python train.py --d_model=512 --router_score="softmax" --routed_scale=1.0 --balance_bias=false --head_dim=64 --vocab_size=32768 --norm="layernorm" --norm_eps=1e-05 --attn_scale=0.125 --init_std_up=0.0194 --optimizer="muon_variant" --lr=0.0109 --lr_mult_qkv=0.4 --batch_tokens=262144
Below are experts of layer 3 (counted from 0) of a mixture-of-experts language model. Rows are named router (the router's row for the expert), down (a neuron's output weights, with its number) and show model dimensions 192-255. Each number is 500 + 25 x the weight over its row's rms, rounded and kept within 0 to 999. Numbers have three digits each.
After each expert's rows: "comes before" lists some tokens at least twice as common just after its tokens as in all text. This comes from a sample of Wikipedia text that the model never trained on. Tokens count by the router's weight.

# expert 37
router:512491514517514482495568508483490504469529518461519521532481458510500479472506514467505491510532489469505522469527505498494473464523496501480459531460506513516439498491520499474499518467502488
down0:497488465514531466508494503486552458572502555496530522437511548524482510552488501496483518481515505453492523501537472478486451513503485499502536514481467523513555510505504489474495559520491475
down1:499516520509517515553482507538503471519469455538504494481459458528541531486542454495489517533520471524519504530509433514509499501485520523545508480510510472520478482490542498526514483513512497
down2:534467484486511505497513474463480470500528494475512486463498488521496457490496528482512556488463504486492500466476481529474482441504518495518510503516501516486503503450497497477503470548519566
comes before: " the", " a", " his", " be", " its", " their"

# expert 25
router:519516472519494491504523527494477523529488558471495496486513516542510461493530439499518511469521500475545535473502511504476522513515497523445519522462475512498457543473493498531548547475499514
down0:454465481447498481527481464516482535459472496518483532497528510493515509472470512526508503504468479490514492422534479442501492529489471548522483496478464515444515494546461538483508511475508556
down1:528506495537536487512470489501537497475500489530508494498466556541473511517502486473506529569492517467519464498465478484490501505508482478498483546486502477534514477463522496482525520480508535
down2:528507522493456492492487539480504513508500468496495520529497556510490473470444524517473506442512505496504466499497511505518501474502478483511467502523481462516459484488502542533547452520513500
comes before: " of", ".", ",", " and", " in", " is"

# expert 5
router:511497480514500520499538507511484489502495511454496493496503489518516505503505488485501450473499455499508519462506508520465461466520497505504474515489511488503504534468493480529507515474452464
down0:496474545480497502512538471484540478495517537515537504504494516521483503501458540472552555522482524472490480501500519496485486467525513477546458483475509469495540455524501501493463483537500519
down1:530600514476490514495485446458493483517507472507536498501539467532530515530506505479445477461514496509497483510544506506450510495486533506496482499479488519475518519499513470500517513548509531
down2:497510503537513477519503505525478517474472467545509550556473518516458449513522512500463495502524489477493470525532490541499493457478495498502506525489515472486517524548539534516503497535496538
comes before: " ", "\n", " 0", " 1", " 2", " 3"

# expert 42
router:496546464511493469497485508489498511493491533477498503531510489520562492494506482503500437470488463445537508451501493499444487508513484472493518494489457518490482510484474488515496538462513498
down0:514493520498473513509561446541494473566482496503542517477467495480549499460527467555505480479492507497493513501471543486487512522418506524506473483494481501481531532477476512517502514492520521
down1:481473502445515535509495489483495474521431458506531492546547489506501500484531506511505506488526494497523502534496504500492510516500527486540466502525485482510468488470465475480492468562514505
down2:452493500530479479427509487492474492500506518502501502540513516491478489515531489513518447540470512461520521495521468508471462523501539449473479508524477448473527474523495500488496516505505491
comes before: "1", "0", "2", "3", "4", "born"

# expert 17
router:518518496527493487511521547539478542509490506529518529466511517517528493457524493487504499450503515498490468524496506527495458499527478529487494517483520491481525482497515494492500542480477419
down0:484546532508529490519507493478486529515542532514447498455528500500499530498486468495514499514490500514467482514506515495510491520528492464497482541513502521494512528501512526552537495498468471
down1:511497511444506480465481520483432476523484496515555514504515478481504467476513506522469546560517500493497545526479508487520449496476504512495486443492490516461477436525527493497476534510500481
down2:515530496476491532501489500500505484467494477426505501490487484446484544502541516519480489509489505508512517528557491507510509513504505479431510485485463553543530505550483451543514502518489518
comes before: "\n", " The", " He", " In", " It", " She"

# expert 4
router:495517477545451507455470503509511534483536504505497528498482423494462498494515536479517511531496495465503489518478516495473485434509487519451508497510494551480509479490510505452506509507464493
down0:534510520546491508498495547507524490494488521486494518491484456469512503499467476508523533498526499543465484500476493465460487515493530497513523476501535497433453506460549458484498479494532512
down1:473505523510503516506454486526471496534512527547516459501504510488497496490517514450477511540488458490502469510478501543562517549443524465485450480517523494534490492503508480466485527470495547
down2:506517488494499483482546521514502478479501464498486465505473493455503524501496463481539465515512521522506482552506501525482469511482499480480532494504520505487444459517523518532476487483494492
comes before: " |", ";", " ·", " Racing", " Peak", "er"

# expert 6
router:515525482520509524503520520490491507450499531482515516480524452523504506467528460473529535487545486486510539488503533533463511460521484491482479527509495518461466492480483497462514528472435469
down0:492540513520496539495491506507489499491477529495513512479534486496510457507529504522494496512507509496513529522499515459485442511493466494534507531512504478498477518494510528492492499485514548
down1:479508491514500515537472521532484508522487524506498450476515483502533484508521528472483519495479500490499484488452464486503547530515461488556547480493493455447475501494517474479459481534425482
down2:446525515510514496522443484508542468504490499499444461471506562485529510479484518517538476535484474487531524459501529506546476477538478511494457476535491501542552502476465518505490551533512502
comes before: " of", " to", ".", ",", " for", " in"

# expert 35
router:525528441507521478449488522498488510480512518480506500499487476518489506494508481517527489523507394506527531521510493524445494436514506512475481488486473496516484455508473445500510494473479495
down0:534484505505477523501500515479503517523509516498549523541524505537485500477508533473514494547460469498498501505463478512521520491515498526519477491489519510488489453526497509489492509479456512
down1:508481504489511505524502503509528507543516518479492486509503485477459527464475482522463525492481550523541452516481462489509530491535466538533474477520488541532528491522495513509510518526496470
down2:467523480507544501487471518477502470515498455537518484502485509510515488512515500473493468535487482468508509509495521528527497508487499497495522482527506495549449414506534490502477459513504537
comes before: " the", " he", " they", " it", " she", " was"

# expert 8
router:505511486513486517498515521492482513418494514498496517467534496525479456446536480483502499494509478489509516506489546529497503497525484514463486504521488502504505505488482505536513511471497514
down0:525505469548535567507495484523466471492517494503469537495476492488476517532521483537473435500472481503513481523470522507454507515505483508521485490501522515478490509491486506489514488485508512
down1:521468493485526448541512478537494521502508515475468496513493494521519443465472505529465499516499475476515543458510455483499475506471526471527492497535488494510466475483499461519524495505527533
down2:544494448503488511504499509523520497482493522492483465540497505519511492492498501513515500517520484485467463534467479510483514499567511487467519486497507467515495482487499521511520512486453482
comes before: ",", " (", "'s", " =", " was", " is"

# expert 36
router:511520519539512483529517514475488505515512515491510508508535531559523524520492489483532488476483490496523463515483535479501519487502396488487481501486472538517527490486468495507541488495462499
down0:512517471486481494488525514531501505519521494523462524538533486487529502497484481524501467497475517459492503505507473501520527486452503486507530481542534496519510502533513485487487433463494513
down1:495474541503563495505519477492538573500514489535519501535515458529518491527523513562483534479537525512483570497517497546470500524467473514454524508516477492496471492490531538535497487508531526
down2:513513501503514462487471483504487535461470481514511523500518501502502524442489527508463522474468493482504539476515462516528494534500491528504517479487532501508510490504528554494499521482498490
comes before: ":", "\n", "′", " (", "N", " of"

# expert 15
router:536503492500519518508552508519504506513505546456575520493526456526462479464496439500464495506502467498512527529495520518476476492531497561483483496451492480461494506467502477465522520471494527
down0:510501507523486527495482485527517499546457514493482527497480500518518493442443530522525516498538517517510463487511511522485514501493455512476534512476485546526524547505489503517521510513500485
down1:505500438524472477497514501505504502497459492482500535514470505506505499483511491480501513513483500554520515533542538521495549496496495522521465507505473552490554477486502484513532498522470461
down2:491536479473505497495477496516486475472538539508505500485470505525481546488527508446510493529508476512481476491522510523484470500544478440497483532513504493531507446483492473483460527473486523
comes before: " the", " a", " to", " that", " his", " in"

# expert 26
router:486497482519548504489554531483488508534497541470566475503549498533479480464481468530508455471519480496521580495482477503442512530503515475451467538499480518480505471498521481527515552476531531
down0:534464502471456513503470478486484463489507516495515525481560510478523518540505535492490530502477494524475510520495524441534514468491522540464513559561506510496553521461545495476432476515479490
down1:517521545453443472500473535465515487450503499504449510473494520514517525477495513478481493495507504476498487524487494482466491510480509511499497496505449495505506508471463527509493467490505438
down2:471464482483504476485561495467507497442497480490472505496493482470473536505522559513540483491500505518500456457482493515542485491515486493472469499500473520522507509539552525527472516538489519
comes before: " to", " by", " in", " as", " on", " from"

# expert 0
router:514512456500509492468546501484496492483514517449493510508515506499499465497529504481488512490518496501533483502496545518493443445522510540490489506487511518495506495437459491469504490496537510
down0:493477490484549520492464508499489489495462479545522490522551547513486491528466504504516494520495476469457521513488509480482516489474498499473486491474532454526480468515515511495495455467486485
down1:495521482532504524492546548465499534518532512470487500486509516485454476496513500459488480507493447495465524516529480497537488520464478492505478507455536477501501528451491530524544451515530504
down2:500464516515497532456494495493504482508492486507481492493484483500480499521443519489569513525477501511504485475483493479501486478488503466515495482473486515511474440486535508499536523496517494
comes before: " |", "–", ".", ";", ",", ":"

# expert 2
router:502524499511489493501495518478480514487489518512527541455572424535490466481519486484500524479506505478536557467503500503435523504512480502489482546495514530526520553508484510465534512489427484
down0:528485472466496532506524516535477513493469486481530513516522534477480524520490505484530432515511450505477471557510504496496516488509524484492461496489506485534480538543499497472474504454491493
down1:499501513535520481503484476519469484525511466509515508538515464525501457474481455435526509484520465486516492503472468502489561519528499488510474495557496496480517495521484491511528512451484505
down2:516496467533496466538512499455519494463500452506460479487484526459506509500519485502448491476532502516509490473508497469507498441536510478528520460513493475473466499521555512509510512486541463
comes before: ",", ".", " and", " in", " of", " ("

# expert 31
router:500545479529495523504505560486478503516485509455558514464532519501484444495532487484502490474507501471523481510495549516483494475532512513497456517497477465478504502477453488543522518494524445
down0:526474485500505492527477527497488457450538519474503522545484488540501510488501461499540520512497454468487508521501458477497496541481514492483483515484561511534541490447515493473496466499440478
down1:493487512512494500480538469443513502510491511467487545502539521488523498490508495535447508494482526539509457475478514502509497556493498480491476507527492496469507453541503487472521547518488499
down2:522498501482523511510507494527495521511541486494448523482513533506478479468469503491510463506511498501493486545527515500516510507538503523479532494500518515521501550448483548501509477485539467
comes before: " |", ".", "%", "°", ")", "–"

# expert 43
router:523518439502496545427480511497495514528509512511522532436527465478507477485485484480475489455510485484438480458484575498503498501531464509460503520481504550497489475508474486520499506499481475
down0:476508509512527480508487527536523501484516533485497446518493494517451525525476522499530501496509520505470485509436484471452532498451498517527490550518468512478486560466517464471466472477516514
down1:495517482490491508501475501460484461534545504568491508493529505517522493515496502543499464516486518525525496519513507498487471530502500491470480503443499496499506509491497482503555488468496520
down2:508513530514468476522511516483516502519471502487474504516459522519526488499509491504519513502475480479499499522492524536491501509498504500483451476499492496502545518516486481478463500488519487
comes before: ":", " by", " in", " for", " on", " information"

# expert 21
router:504493506500476477487521496490493498515533508449523514505494511520524477464504481468494497480524506466543486489500530536441474532520492496494475499490542539513519542515493500507521519489491518
down0:498547477505509457517437566529491483507430493518506472477524508512526540513514545536517480524477508467485484532521459499477486493604519500522495492484499505504482511496494485467481490547442477
down1:507522524476496489489516478494509536518532478454536551456484489490481506478488483513509472498506456533489464463469519472509481475510533463454494523527537518490475497517534526457493485477510510
down2:483507506521501531507546507509486479464494479498470518512497465505523448524486523484491485502471483509524502479502487516472559540516456482491494527474498500454496529513464497541540486498515496
comes before: " a", " well", " the", " an", " part", " \""

# expert 3
router:532546476509493493495515507524484541480503530511502490488489494522508488475537476504494485484521468496480508479480479506461505445506480511484481513494480513532486544467527506518513498517453533
down0:508464486492514490518463545498562498523527565535505503514516478479462501546534478480456535505445496465483475507474520472483482529480495532506509503528499496510490500512542472469495465506480476
down1:517519526496459522516521534487528496494532492536487476477500474434506476490502543507524484505460483477501524516527521489484478482509555506475557499459525509475498513487520487511518497488504462
down2:521489481485476487497503502517532516487521507514546491465504475501473520448507497483486520469492524523528529523511515525471500478482478540460515495438486469505513475469503475484508534541493480
comes before: "\n", " |", " is", " =", "\n ", " was"

# expert 9
router:536503470507499507470535524473479504515493490480514507506500531488466533443495487493531482484533439491480505508512558512495482452538496536520483505532535503464479504479480522551472502512512499
down0:472482532476489481486521500518442524480508445498535486460537500474513498486461505483460474466484487517489531483504477540533509525460480501505506515493527494500527523458511449471520508491481453
down1:489507475486523489495474508474479484546510507468486483533494493489542525458486481560512484513476500496496474458536475491513497468520511476474550513484485509494507494477524510497464516510508506
down2:497520513507529493506527495442540501513493488476510508522492519505538494468479507498493490506461544490483516488547534505524526503555481539490495464486535501508505514555500526500477466518524453
comes before: " the", " a", " an", " years", " be", " his"

# expert 40
router:513521502488506511461496493492477519517496522456493509516505487541500507473497518478496467483523445497487511487474519529492473460500480496482497491494489492514481490477476455502526507506518503
down0:502477476531517433448454506526463483474521480501487513517503487499531518499478476491491538450460522518533490486529477476546516489536497507450489528517468565481487498510459495534495487504508502
down1:493458511515551460466509527553490519501491494515501526538503471458482491538485519452525510514512476510528496456519499495519464498491480545521504514511502512549504520510474581495498457462480513
down2:500500484493490472481492505496481511532496487472516503487483442507511494502491464449507501504544491496500528426462521540490515460512526444491505526493484477473505496514507464470499475501458509
comes before: "|", "-", "\n", "==", "The", "==="

# expert 23
router:532484517510507493506537548475483514503493523513473491508503498502515455493528487486487511478515462486476460520424519533519517539522514486460479533508544520504496502508491499501494521459475497
down0:534502530476489492487517539471489510512493471482476500505534504458508548498494518497447549454457499517505493533515503505472488495495494460479526528504524493527496517527522461470455514513465482
down1:508490482522531492481491482522525485542512486503519518528466525499460506488520478518498500505496488494519507453498518507457481554475505491475469525512461494505521533479507528507508498486464504
down2:471499554470472516525499469483480521526473504538534575498516526490497467502509527460524512522479528564458497466494491496495497509499504533514498538499489518506479424460509502504499502478499491
comes before: ",", "'s", " (", " City", " County", " University"